{
  "n_layer": 10,
  "d_model": 384,
  "n_experts": 256,
  "experts_per_token": 6,
  "d_expert": 96,
  "d_shared_expert": 0,
  "activation": "quick_gelu",
  "moe_layers": [0, 1, 2, 3, 4, 5, 6, 7, 8, 9],
  "router_score": "sigmoid",
  "normalize_top_k": false,
  "routed_scale": 0.333,
  "balance_loss": 0.000826,
  "balance_bias": true,
  "router_cosine_scale": 14.0,
  "router_bias": true,
  "init_std_router": 0.0247,
  "lr_router": 0.00109,
  "n_head": 12,
  "n_kv_head": 12,
  "head_dim": 32,
  "vocab_size": 8192,
  "norm": "rmsnorm",
  "norm_place": "pre",
  "norm_eps": 1e-05,
  "positions": "rope",
  "rope_base": 10000.0,
  "rope_fraction": 1.0,
  "qk_norm": false,
  "attn_scale": 0.177,
  "tie_embeddings": false,
  "parallel_block": false,
  "init": "normal",
  "init_std_qkv": 0.0234,
  "init_std_o": 0.0,
  "init_std_up": 0.0234,
  "init_std_down": 0.0,
  "optimizer": "adamw",
  "lr": 0.000873,
  "beta1": 0.9,
  "beta2": 0.95,
  "weight_decay": 0.3,
  "lr_head": 0.00858,
  "warmup_steps": 487,
  "schedule": "wsd",
  "decay_fraction": 0.924,
  "decay_shape": "sqrt",
  "final_lr_fraction": 0.0,
  "batch_tokens": 262144,
  "seq_len": 512,
  "doc_mask": false,
  "train_tokens": 1804000000,
  "steps": 6882,
  "dataset": "wikipedia_en"
}
Below are experts of layer 6 (counted from 0) of a mixture-of-experts language model. Rows are named router (the router's row for the expert), up (a neuron's input weights, with its number) and show model dimensions 256-319. Each number is 500 + 25 x the weight over its row's rms, rounded and kept within 0 to 999. Numbers have three digits each.
After each expert's rows: a language model's description of what the expert responds to. This comes from a sample of Wikipedia text that the model never trained on.

# expert 16
router:501462486495475504491482519519509517486499528528476495444522451494457525489523482522482505482520517484541539496562520505451512476456470487470505480486492485482522477499442494498545492479480514
up0:504488466511512503499554450538538456505461482528481543491488453467474525495504531468462545533519516510506483488463505485498508541535513546479511482485496494540485508523451457529530491459485522
up1:483488481477492511501506526469487464533542464471486523510465481483530486462487513437509511515498546549511509509518507534520526514488517497460516459486470449510532488521484487518526489495508520
up2:476486494506543506466488528473483483494512471496539531512445480481479436512495505488510542503517530517475490520521483464442495516505449492484488525525500472490505507481460501535448492528530457
up3:539492480477510484487543501515496512494530475487502517518494500498513487503478505533534498509498492509497560510512501522540538516510498484434471506484494449511511468494484526524516489506490565
up4:496520535522494513557516462530511511465503465467491493542492502511510510478495506457477546505558513457466492502451533468503509514509493509528490521505528528509483497505488461489532534457521458
up5:503476498477507542482504444483452459473502510523530520497505490476457518500495468498527495438532489480495506499468491539515527501499535513516544501471531483496479497497463514517527541494488495
up6:519545528493493475472460501475505447448459490517482472546540497465466535501506484536539495470488492496528488496520510516484467497469463499489488535476500509502493510506516524501528498479527545
up7:498506506500461487538534516507508527465495462525497508508535467506473542515495466469486481491548530505522517532515508499532541439473512483470502489487480506517519487487521484479488479473493487
up8:444429509487485532534502498544493480453525501460533483508480440508498481463506498482471519500508470524479538497517535513507504484511492476492468475497496489484518485438500468482557507499510510
up9:505436516502495506498482512514549512460521491533493457532516498502482525535491531535503492512473489503512491473473522533465516462478496483483487463494470495508511504512546530502494509565496493
up10:514544512494502457489471508467494474500484503502525490540469495466485488503479497477507536485520521486507514492547507501461514480502519489489531495472458477535570458498454492521472508511511535
up11:498513482457498504462454559547505473478464515515562509460448497479496507469530457502496481482518463522486508441486511481524480490489518504478512482463481477513492498496451498505531511498509484
up12:475510510507521512529502542474480437483508535452515488522488520500544502500542529470502535476502498453476498508493524495480481501504490508489537488478480500489506491519519510496438498503489503
up13:495485528507512480518512475501550457495526510495492494465526510496454538466502470485503508475500490498497478504509497530512451493471474518423510465505457506508503524463498453488544480485495486
Description: Pipe separators inside wiki tables between numbers, scores or dates, plus dashes in records and entries like District or Episode before numbers.

# expert 32
router:489507499510501483528513472506489552491489496504474511508518502487513483494498466502525476503522508525463484501494504530519443413501492535457504456444486534461474490502432483530508499492497529
up0:533544474498570440522535543516477511497483513515488502477520480496478485467521536515512520510509488439483525497511551520491479482520456499459448498538519559524573446470476464491505457518472494
up1:477502539456516468521485505524506523514501548473464508531504492457492482502536525530473467469553482514534513474508523506460471496514493478481496470472509512506528501511492512494544472510495524
up2:516481481550477478504492522461497495494522492549516517469508514492475514491508523477466483475505466549468513495497502490500455481499512493468477468509518490485455555529514497514511517497455490
up3:503511501546535493500489504502493507465472504509521474509530462496443495496542514485526566513550483553508509509458513521512507496510470500492512506507500464500521447523534481474510512464491518
up4:462519477512475474503500508478485514496525505518524509503458503521491503501521451560484547502527529501522500505487530494477503494508498522488504462478462540512522507501498496495520509466514541
up5:452527477519542461520470495414507476511486477527487504528540481516455515458505523448530522506532519509491475479530547502468508485480509502486532510466480528511515527487469512505508488518447509
up6:533461496477492528503490510516465467506485491499526513528524499488538479532430474479491493488558482496515522498500495488481471507512488501514488487529510467531541521514521468461500449506477469
up7:526527473505515474480505512474534495462514542501504523520490493493493520527525520494484476489535481463488471496499493540473540507506449496488503474532453503525549521498512530484494475484456444
up8:482517548494481533487539549485441507485523507522476533502511453504482506488486506535505482504482551501513560494523568467500498518428483495450486501463499508486521472481511441515473501440508472
up9:479454503483507502521529497497514494517456515522534503468524488451539499487484521522519505474491507497468566480487476539493500534516475508494494492453479507484499537456479441494465517510543492
up10:461517497515498454544484489483535489521514467518488490510544483532487474457499521504511508508509541487482515492480492521449557501533485508521551525484498506496540512510473506520525543491532470
up11:533548494521504492528492463454491499508481494472525492491507483508461481449512502524449492503492483530489520488509513490480508503509534488499505477518454475514478536485506527463498482514454520
up12:517502425513496505497491493542498491528525506569473499486515457485508526507473498482540512471506490497499501486485472465475459527529493496499477483536482480480467493493529514458472502490494476
up13:447491467500516487563503488430472490486555509478519532463523522480485523427486537507467521487489504518508491503492468520513523504523498506459493521484504477495535508473521452522497507463473528
Description: Forms of be and have in running prose, often after it or a modal, such as was, is, been, be.

# expert 23
router:477482487489491493526507532530499508497509527533503533554480482507479497505498521496473504487502479484506495532483487509531510490511513513492515494527465504486490515489462493510547484527471477
up0:558538499504487446467512491487501473526489491499500515485499488491501519500495467484454497505505483495518519435500482505503488483472495472498507438532483510481488545456475517500512494455506506
up1:472485493477546499539489502528474436487529516493529508457476485535491516529523506479503514432522506476526510516502542475536486512482526504485493540481434534520491552494489485496513506523480534
up2:496497523486510486502495485455524501517484549535510454525520523464491526519537515457490523469516504465541488523483510438500562522490535517501517494488511480483504491476516510518495517524482522
up3:519489476508441507519501488514490541530522512488486526467526513485504442514474460462530454519511480503538482477477551484458473490486471482469499500458539492450492492494464472492518504471501522
up4:476526479489448515516483518504528480497487507462505519493512503481551493518553508487483470474514476517510482488519511496506505500519423502500488482548490486479465471512469497484508485527538507
up5:514522488455524448464523523530483517490510558508439507515494523511481503474567471529473506509498483518518503528508465545513462516481504539519542478495500529494532535460499496507513560475450540
up6:500473473553494522510484480490488493490483522473524543502483478476459492503480536508474506468514542524468538508496476537509534478483479491509497478495496480476528492494483471507567491474475459
up7:487456508512526537511493494507531490498487519496509564504467516472493505484539498524457503532513525519481516460500527446436475512496477502477489538440535514476532497464478509473473436506497529
up8:493469510534491467501546463503461544511494486511510491504494491480518488468515496499504503493498480548536486484500534489535480487464532525487523530490478509505538487471514510501494503475475520
up9:523503483459484495476520505509479507490491475467526496493515495521506464534490526512523539470499524443516517487496501508497520481461481472484507496498489467475508491479513464518503480511501486
up10:529500492504547464499539484477502504482501477524453534494536530470511518478506496500497509547475539538501486520522503517493514493510450500510513503498470495504507517516462490491520493524472517
up11:522503498550539494534476537474521482510516549517492510542502482486494517480542451508533500450473464438474494484504518517510441489480537483491498537537484503487473517478487482509506525524502530
up12:487480505518481493546482497479511492510469557523507484497470508492490496462519517526509504521521524466519490517529476510464510430451525510489440502489493532519566518485480489513517490508506509
up13:518515463486508526489491501517444498519467552523518486469492477499501477487498490518510505483510495497503521529500528492503490488461494493542481507505496485503508514493503506508539431480514492
Description: Copula verbs and field labels at article starts and taxonomy infoboxes, such as is a commune, Authority:, Synonyms:, Language:.

# expert 48
router:495505480511492508508466502453513470471496507475540515512503463461496501479468417484449515479521537513503492529539480494512489485514472503442488464483459538453493534499486487522519529477473465
up0:443467486498478532512530492531512491465460457511504500549512463521485537515471488522497512489534479546497501534524501501470436517503518543488500531477454480488488501514483511515522512493483537
up1:490505486500479465498475490477546530500492487486478546501467480458494535512487501560474517530519443500546534447497536475495490507504480502494497487505498464471507542489477496537492532486473471
up2:491483532489524468538477494506518463471496522463520508506472469491528495481460526525549485524545487494496485540511498523548492510536503532493504536513535461537472500539498549489500558466505509
up3:578491502479544521520529528494470505467502545475474472507509507511529477492512493522489507507498510514531518512519508549526466505493485499478502521487507541527442482482472494470489516527469528
up4:475505479479511483546499499476461495483539507513531541504486422482496506496497477499508476539452489523533478491543515520519506503529467497509489463477499501495514497537498467488481484486482500
up5:544531483479487495510516481479515461484500517488471497519499448490544462465525479531506484481514534499509515515508530571511469504488526516462529528471506526520511486488509517476499536513490523
up6:473519551495506510508554511502527446529469556507500497511511511540515499480466441530485546477480475502537460480533473531492496501521509527480512507498511479551482494487506506518521493517487533
up7:506489479495527485483494533503471496484492475513541514528509518446486485517525532502542487508479512513479504503494521494514481489445487460481496497509528520493516505519451506481513506476510459
up8:502520478491473479492506523486503502473452449486472558471502478525472483490530508506539457474533483487461496481496523466452490475537547482523455544469398503530544548492542514518478504500507546
up9:463521541488526477490530513511492503474499465491523525521474478481515490482449494533546511513518492518513455482492523466522525536541478534493544449522502497435536504526496531478525511493457517
up10:480483492498476468510518500516507502508462511527554505466534477471488468526457504472502545502533503521538470481459483507540520507440501486489499468515503530500516506515504483509573495502504461
up11:494507497507511485559532452495513502486500493516522501498455506486525497455470515502496516483513553513499552538524544510486513511512482494512514442457546515518514459511505492519499506479454498
up12:508431489469509508500525477478470504466484495479508473507467489530492470442436515506554492534481504541505517518480505517519481499506534516440545500495499552486497549516536520448477555509501505
up13:545505539489482506550471527493520465489488483517499515544513502532466512509497481493517520517457516513489466467543517493451513492490483479476471505501479515493541531524505503508525527466538523
Description: Sentence and list-item openers in explanatory technical text, such as The, These, This, list dashes, periods and colons.

# expert 2
router:520467468459475511509532516517458498497485511497467532511482516495527478524488481485489556515520528491541530509502546522498499481508507496511483478502508521493503514504446494479532487466488493
up0:501504495509434482468473518493500523486468528557519523486564455493449515517471490470483506545496481482456489500505513526518440540505452492533500532484480491525501500514500472511499520490475469
up1:490490525492470475498517502537488472520479514550504475496485505512481458519454527541515468496494477529525474464470504543527473458453472494491515501524468467516498520495475460523530505523485511
up2:496503527517513489549504511549447487494487510445494537497506480528472499481493510480478507512495473491456501461502500511492528481525525487485505501501488494482478494474482516524481492502504508
up3:520485469464470474494484484580511515454513515521513507526506493527525508490484452489534495493517564481459472484508483488527496502484472496529533525487481496492501490477468494497505490484476510
up4:516503480565491454529497468499477526512485497463508482510501531524505499474535526487465529476503504506536490510433497523490465474505490499502523515485495528484497467500501477520484487501494510
up5:513510479480525479486520477511462497498491484479479518495515504494496522539504464509525489488548487479527505535497522483474527534469501515501483528495521476551520499538465512485487515468514467
up6:485475494528509495502481521518492480455522516505502495485484497510500514503481484470470551496561502493517486543480520480493442537461501510480481477501494496474490539465496504535547511450474500
up7:481491527498490488507516472512480493454485522448564545499521500506460481506473492490461462460528492505540532506481520505509502514547511500488479475473553505444508498470510504496453472511503489
up8:527461490489500512514492500497456456514479467499469476483523481499483523494544537546493507537523488485496469554559539545532520465508513483493456523528507498521479476469538479496482448542506482
up9:502496469546512503491465530557507468513482503477471522513532507490506474482506482474498518459475472481482495460497467559465481534549513512470524491483489540507473478468488459506483530507475523
up10:538470496470560492496475510450531501489470560514489542483569516463484537491510528491524486509516502514489475502528472491486481494461505516522480492511494484494509523503427523493534555499533495
up11:531458492452505457505532481493455534461518516483496501516465484438517518467508503503529513494512507500481518477495520521485453534498486506474484524500464473492530511541492468509507483478451480
up12:447487524504520456517466522479518496489507558507524512521484473506490518505500515489525510509484472502521461532504492480471517518497493455513474504519515484503511483503508509493523558450480478
up13:496500487485472453446495502527476465441511476491480524467493499442488504519484473501507497499536539501501460505503503518518496496482493513489508491489506499492519526529478486483465496514519480
Description: Words about races, titles and championships in sports and motorsport articles, such as race, win, Championship, racing, weight, doubles.

# expert 20
router:483500542559506494494491491528494503521547543549512512475491497481442518490478493488508494534515497479505535496521515505526474439530460490490529479479480515475523530449485476480481516453473456
up0:496482523482468453500454511489483492498497521510510493504525460511526486536472484511453466520521571510524541517480532511556502490518451520507499496490484532485501481468477520474494474500482510
up1:520475506500499484468479517495499501500493513491499524485491518522500479550495531506525524517486499547486455491544504496467514502492513487515549498475473482486551503485533495482534550517438517
up2:486525467522500491502512463496497462494476526512499512505519528494462516508486438481478556469491532477506479496490436473533526520466543468495477537475473481500517508507461494501461510503483518
up3:476524501502515515473516506498470541490533475503444518494523494505497504464496470491489500467507476507494524477485478479535509543507475483475515493533492523543526513456470446487487502534512519
up4:468515529487483498446482508481472504495488502468506491524476507494517535504501518523483533457504490521487501483546511503534482507513456494507490486500498548449505531446490465511526448508545496
up5:461520524493517469502481547479484499547505520511518517492541510520479499464527485533504496496460502479550511527480528521485447494477517467511505499489497506491534493475507478478522496509521571
up6:527452491528483458491523541500495464514456479518490536518463504461462503481541522436469532483474437526510479509479513519493488474510452502498517504505489484508516481469504487507485513531482514
up7:529533514501463500541490516496526516519489498484517533484532512507488447488508495511512487506511516499528549502476544531476511521508488505490507457511484493502480476536486487512497504488509509
up8:486507486521469470532498486563511472483480510541530483489483459476492505488536497458483518504538519490492529510517523519510510517503486523531546500472489484490520464464488544496530501495517503
up9:503518470493475483491520500502504481490545480526472541473503497559490475473475504477510539489493504493495474531502553523502463508491576460541521491506495523523480453497506509456463534518504539
up10:481476556521479533481542528513514502468480548528488522459502463517538500489496483504472500517473487499520504526518449483497527494477499450524550512496471494510527514524481492469503522476521507
up11:552489498533523515523464489501532519506470495475573496536523489483454480506497490491542472508468468533508471520491536476463470489538485539524465517523473490485508518477507490480500473527519472
up12:533489507530514474515502546495489486500503513493498486522514467487511507460485490492525483499528452492492534510481525525477448492511509505498470491497513514491476447496507542521465530529529536
up13:525481462507517459516500533498487501461492511541507502491441476521525519495485493508479499485527463505475520519558515501517494480489476487494510493460527509467489523508503496505515502526452502
Description: Prepositions and linking words after verbs or nouns, taking an object, such as with, by, from, than, including, after.

# expert 10
router:475519482514509478474469505525524517507487522536491499513502468484472476520478506506534533517493505541513525478509483513495479517502467489447536530484507522531532495505492516479499525530455476
up0:527506482490485523492488484488511503461482493494510506461523446489506539485507506508495464512494488513525484531526527534477512528509487532506502483471497488490473504506494481468471467503421486
up1:528527454519499468495502523514446510518480513538493512498519529482527504490440490477541483490467518523480456536491492478517465524477464448528438494494502495482503497482475499518548488499503493
up2:498496521450513488504510531495490503461523524474496506479523448520515532513489472513490521524486508514512485527548564552453486529515519528519507528508493456509525515544485446488501514507491526
up3:489476483512439525465535508540482461484505484479551534495530497401428520544446472470487477486520527501497546512500503504524494495474457512495550494473506555516498476515500496521508499495493475
up4:541479479516526497480523524516479522476464500520460463499507459464459510480514528469494504471510529499503525488483490508561489479465513504494499486502504465504501494477505512480496555487479499
up5:435481521491517540462487513484459492532509484551503514528484484477476489493488518510522520531475516521519564517489498525489481497524484525480541532509500528505502501477483508497484555503477492
up6:527480507524498514547528496538415506483494471503529543515483488515447509497482524494481528448564518483535474490522481491532560515494515506495533485467500518509528525501468512533491528494476488
up7:489523511508496522488511483485470488519531471562565483494536498518513478490496434530525451527480500520527462474486472497484474512487478513452556510501499515518506559509476501530505556506493484
up8:495525463472495453506487467475537469535491466489520495479488505491517542454517491500518476524479514506486452473509538567475464541490444490457520512510501511514530513512488498496504484515491486
up9:514527528487544496460454442503508542559513553529505534517509533526504485514495510504475483488522483503498495482575471495456504507495493492494525516529459495508537521492461510502485478518470481
up10:481502509529501521505489466452499493488479554540586516477531465506504510483509486509531475529514523496486499480535520517477430531567517501505522476472498521485502529491490495517506516481471470
up11:508481503492517540482491489508483511469523504509489496480476449493504476508478489511520507539521527447523551518487505484519506522448499485471522516496503552491503509452498483531529540503459484
up12:499465502486507525531554497497512513521475540502490504471479510511495500514527424499493496478494499527499528498514539511536487508452583473480519485486460503492493504483508499503492506478466527
up13:534496518510545520486541554489508497519496501516548496478471507499457521455514514483465496518523532489532532499494504536514493502486553480465495537513514470491521502492493504552482500487539479
Description: Function words like the, of, in, from, throughout before names of countries, regions and groups, mostly in Middle Eastern political and military history.

# expert 11
router:525486505474509509457494514531475487479496557529468498503487507437493503487501471484494487513526531491539504524509531554484512498454501486498519467516468517475499486584459514491518497465517452
up0:532502453535456510498514487472502494480475502492483508528531490471458523529463498480515519503511495579453546472502532483524488484504493474538531519500459494476478511516558488532532447493505487
up1:536451545469472473525473510481501518483523551502497488492492503529533473486492477531532530505500482445494511500523494499508504492470536448493440494489539500483500519518510525441568488463525482
up2:466484494501548488482508538537488471478493521482535490449547471515514540478515503512478513499503483501529502508492486522526502469507516458527451444467496480457488482500538516496516492450440490
up3:512514469542536504510493494500493481498498548514419491499458494482482524491523511546516501526539502494519505509493549511517515468492472474521511440512498497506515519517485487526552501500485480
up4:526493477525476498498545500491484479524460523493456491514546465506499514476439465512527500503470521548493488523469484515460482514495532511474484483500529519456500500490536530509488555523487485
up5:505466510475508472545526526527508539511537501487514513502497498533491536531498483527535494513488457468506528506506537487493522505526497474491484499492465519508545513506477512525537526492494509
up6:484503497484480487578499512535505540520470482492473458474535491547489493512514484505514504535483514485535496444486511498492508510514530493495495504497539490502484497464498500479485496474482474
up7:489481493498503491480489511525505491521469506486555529455490512456439483486533524495498513490475473507512508525476474509477503521491492442485477460505510486499491509480450486507485488497494467
up8:523478542439499439515510511516448464536495486521512527472526482508541458495505493453502471481513515501487506519557509502502484450520518491485516518521504480527505516480508485502491509482515501
up9:517496484498502499531525497531506532462523469516478476501496536461472509494498504507470539524461499506553495496511544515492526509470497455466485469474458500472465574486510485474521489485467452
up10:560453466466495508513488471502533508455475483505527512539520474512512532484529536470496519500516491485507482511501509502570519464492527478505512518495529520502491524472526510492497533490471478
up11:506510511444561511448462516487532496520475494496533503534511520521480494524485472480537498499491436502464546499480460529523465501476488512475509488492503473471536517528507554526534512519507496
up12:582495479507529498528523543500472506476454523477481510515568498507509498536511454474524548505501540498516518516508515451494495459487504496485525491499522512503539494502493523513482510502502494
up13:513484492495481468488493509500466452541495517503499502459565511454497515508460486482542525527481504476513493507539519522514512509507514454537495509519472552511459504521496499531465497513473473
Description: Table cells and pipe separators in athletics and Olympic results tables, especially event names, distances and weights, such as 100 m, discus throw, kg.

# expert 57
router:506499539475468483564477520516515500509523499502481502498509478462506493519513475508527523535526497488483525475476493502520477503477499536463505462458509494443476499488429505505543512475479508
up0:468459483469486463515565455522551507522481509490467494490490529521480459522499476544484465527487491506521465489512507504482515518505456492420519454501499520472471545518524461469488510457506488
up1:498481477470527448467526456496557511478462543459523504480537501450467485495518541577486484473517522464507507521480469497494530525494504503452465503495483514493537529518526470539508530497487477
up2:526563447518450464558559484506544517442532511522490488455481489482479512543523534503469489527552499528490488482475511539497504505498489506482520458485472522549507472517497483505493509463455531
up3:541515490520511482473515488464507523519534514490476478514511466478454461533541515492481501551527530499499492509527539468486493533486538499493502486458527446487488507482522478489533530480479468
up4:491472488539507480512490497451506524500516488502499498495520477496487490447498503520454550501461531531499522514517471468485461510469485509478475511448510495504517481504509489526507479466497529
up5:548494504506495502546513497467524479498495501544494501472521533471508484529511553538471510539521494482454555474488464461494495497512507474488529487480495509490537558481499545438491517567462512
up6:444454500459511476511476473513513494487512485528516540466466472522485522565500490534494548529552487514519531499472503473508496506534524526479554533473493521517522485463489508461492492481502541
up7:483511489481490492509452488483503533503534498530472450482497483487440529483493496513526525512484533501461542522485558497505517526464552505509513581542446481504543478538531525510466516477484506
up8:524528508557505501531455496472521509529531487503503506508508506485449531496490514493517515533495532484464508509491504505491513501476541480528504487524509465487530501499519469509513527504485484
up9:521537522518521489520533526453477516464496521540474478476497478493522510522499548462571542493497505529498505534510517509562512495502527488460551484548540477509507471468501495455494528497479518
up10:476484456474488484517492502510516551533485492533547496472505500508490492532511542464535529507488504502463491506474467493525523505488509490502547457503488508496520496511515509545515540462490488
up11:523510479483455515556494460517488500456500534525459478462477470510511528509506483483524496489496508520469516491474491522527527516447515442496479504498515517487470507483467477473513518444469514
up12:498481523528492495492508505457495499520507555461498496509528486475484481524526482513543502510489477523501481484527462500499531501503529516503486527468518444471489508508431525482511500516496463
up13:517432515512507499494531526483473478558441514539502487495541470495504529554464539500562527445492450495530503492550489502494509529532504498487522512519507479483576486458488504478517470524510508
Description: Auxiliary verbs, subject pronouns and -ly adverb endings in running prose, such as was, is, been, he, apparently, still.

# expert 49
router:497483494464495539485508515492503483475490475480478532510513461508503525493515516511469529497515491545485491515508504522466492524502526520485528525490458533507563478487470522515468501499491499
up0:506516540463547533493512516455535471475504533463498495520512490512523484505470499547490535507547499510518481512497488493508485520476529502494540521480475504496534489516494484476467472429474519
up1:559473530459519492498505472522502464499501481482456477539531501524502535501524505526501507485501534478491498521462483541472507482510505509474551487490493523521496504451522504497501510524510473
up2:524508553464496513511548525487487483450516548503460525490516492460505524519523509499513496536505502452503514492497505517526510523453481479495473472494543479480490493483449537482492512456500452
up3:501462533500455519500470519506500489487470495511445510467556512461518492472493515478524522517569481486518444491498491477454513497504513470495520513498513523520497469515479462480492508501521485
up4:522521531476483453507509509501516491498517501485506536524502472519505465529550482519505486502530469540508474499521552514483504513521544504472530467517487533515551494476512511486492485534495531
up5:478466469443524517471495484493445504485514490510509547517487432500491481500497483533510569496527522511524495516497517501498486519522492481490549499500483532494560491468495499498481502479466477
up6:500468491541479486488487521523504463478467475460518468505481440489466518525474474508473522505501531561501504487523465489522525486510482505495520509526487511493517522558488496499524480555535459
up7:512488488502476513503528555506460483504505538511458511468500488516487480475547496479492438567488530560468546492512507478471525468463527483465521508497473499482472472530469528490496517504470493
up8:525586499530439486549517540495489529478479496495505504509526485519457534510527505507518497505503562528546511511478476502473469495485514488499524505505484509521488508456489527497488522494501508
up9:479463510482506518533500477512484476496478493510487511514522470488477468530541534516522503509497489564537496494527474545438460511522491509486467494478431470480495502545481514454494507494525511
up10:465461527491471502503522522504518504484458476453490474513449436486526547512503499470497539477540504525515498501490486476513528488491493516504547476451460533518484544524466458543488511492523547
up11:534436508503533508496535487519566536488515523477469520464519517498512513455459506466489478496484512483522503509473514466473512504451515457484457516502504540504479520468489500466516441483517475
up12:547495475476512512485521492470459455529483540507528516464517468495489533459493512473511473440456516549489503479534504485497520507458532478480505481514435528456489488476477526514524453477524482
up13:460537446515480498494512513454483476473504497510529498519482473501548491518517470463480542484480503527499486516530493515456461533499491512479538470474459536478491540487490520500488440499503533
Description: The articles the and a, and adjectives before churches, empires and languages, such as Catholic, Orthodox, Ottoman, ancient, Greek, Latin.

# expert 28
router:550509458492501488534517481516492495503483516511504473473540463469488503498506457496502545464496498508486509552531507461471459511517511501466527520489504510473468477475453509509535549513496479
up0:490484496490469518531503517515490535497483517495503537486539501518535535509481531539474511519490480497483523509443505491473450475490497498499475540517497429493499517481520544503487524491542499
up1:542518487516530510486478515463484467542468529503448495507534494537507477551488531556487539481484488514494525500499459495523493487494540496481526519528489534482470490471491496452510484468504502
up2:469508505532498546519499489499495504506511481473516490527476472433496528501516449491467536507500415470482514493514473491482484499526484507527499448422527529493484515486508502492495497470487500
up3:515505501492492508469479518485494522458502471488550498525485505479518528509474468498519520493524491514484451526490472518503495465549492500495501465487489491568477494534492455431485478496465540
up4:496565526499503499502518498465484542487512495490477485511549482462502498456496497514515534481532513488511538581504514515486511518527522469460516486518471527509509506470500537496546536510462435
up5:491508528483509465513500484540517517508493506505496501500470498501490503511480500485463512463565516535459495506490514511470487515498517536480533519496491498520483467459463499491471522457489509
up6:484507485508515500495475505556494496492478507486486476500480515505477538499519488527528505486506526501499513520487537484475448487506479465506529541458500491502517522458510484483492483496502501
up7:493488506443488470500508502507496491476500546531520473463514505519538470468508480499493528496557491486541514487497512513483494491466485458523463460499505480506493467483478458491500485507512503
up8:484512519503552476478471494488527519479448490475502485538526486508527476497519510479515512511521489528509486520526544467485519517500487506498461518519480510510539464506465461501466509481475515
up9:461540484498500471480530489500485434525489567531507516495458468469534483469516480533539502547508479557509448475493544492526449502514482506514518509501498484452493506492510503498458507465494518
up10:529546464505519509477523499492513510552514499503492520446493544518507462522511430523497480477480494516532486493493495484524494491492500487536524471489518494508493513478522494450506517478471475
up11:520492497499503514477487488472505509477444494498490503499511463522510478491475492521558486506497539467486499498484518443489497500486496491496502471483506486536526478496510513460469437506527554
up12:512520500445492520529520512510490445472508522567525480500522514461464553528523474503470526495533494465485461518505471492506501508501483499463533498507470473494468517535497489476549507490485499
up13:534506497484473485547470507507499503455497497441532457501531496537520475516520456465523517491501491494526477479522522477498548526525462468470460510519492428518472491446461509477503505498537535
Description: First token of a line opening a table row, list item or heading, such as a leading pipe, hyphen bullet or equals sign before titles and names.

# expert 35
router:493498506494485506507480493461493517491484481530492482498477490521526510516472482503467506472525496536524495513529448510499462492550484466469458474505437490497529538504465502482540503535536513
up0:547477472525461509503475475514509485519498481537467485513477468498520484474500473517484471459510523474506515486501469535474469478518493528499541466482476528489522519460506487493513503509505520
up1:515495468522476506523452533474514517519524485506511482486556524522480513465494516501517515504509513458486491504546533470508524457529495546507474527491438509481511483504534530552536441510491496
up2:505500485507505498552463512466438495495514475476504489516478490487498468494507509493476518469522451441507497571497512497454510496526508509476484493518482471485466476519488518478539486494492528
up3:515504507456530492494533510483508543507480513556494456467503501511522465495483542496488509559520499508482508476527505513529500489512498496465549473466486473471476501490486461501526547483486468
up4:502542513510471476523477453507517522506531486475540530492519543504516495520477501479463444521472519505532470485517496507517494452497446427539477466502517470506477554519496480527526495499495483
up5:508556495553523512498516488487515510501496444514521506477507480492499469503523522483519495466487493469519453512526504523498496499481541520523555487516525478471483520504528508551555497498533494
up6:511492510484497495500480542545459500431464447493453494468508494521503516434468512471489550517472501450513478470485512501475522478530504471471484492495515521479483491506498542517512497471531549
up7:536521513477501516483458493495499500516481528537499544475479504504549480495480443502464519514529492506525507524451457521483477499486483545498510475526489477490469498506507508494554499504504560
up8:513526505494518523519458499478514487499484489498505523486464491507452489515538519507522499497494507491520513484536506469433503487528545495466471477504463507505562480478486507499542473477523542
up9:502463489478488492519499486509495461519486484497512480510504475488554567487467517519485480517538536525519508550493495503457476524508504504492528499483485529535465492508484505481479494507502517
up10:537486492478480568471506522505545518479474478478490490524490540539514543541493501500497474456514510538527534514507488520523514504505489505533463491516468542483489528510511457557489527526500538
up11:469473519502495513489534511463478458500486507496519474517484522469467513495522503482469486489523501541549496519545490503471500477528527500472538463489509524490557556495478497522516516512509521
up12:483495483501530530505465535462451470513534498466499502509529511484547478506475475511525528448505512489526525459527503539480462484530485524459473458509475476490486504480505494464510443511515498
up13:528475537525502479503503489479491541462441529531519465501503490522475543457505505540470516514525508462494492510481508548481505498495487531467505517524485493492501514490494449478506561513533512
Description: Prepositions and verbs of forming or classifying, often in scholarly or mathematical text, such as known as, formulated, subdivided into, under.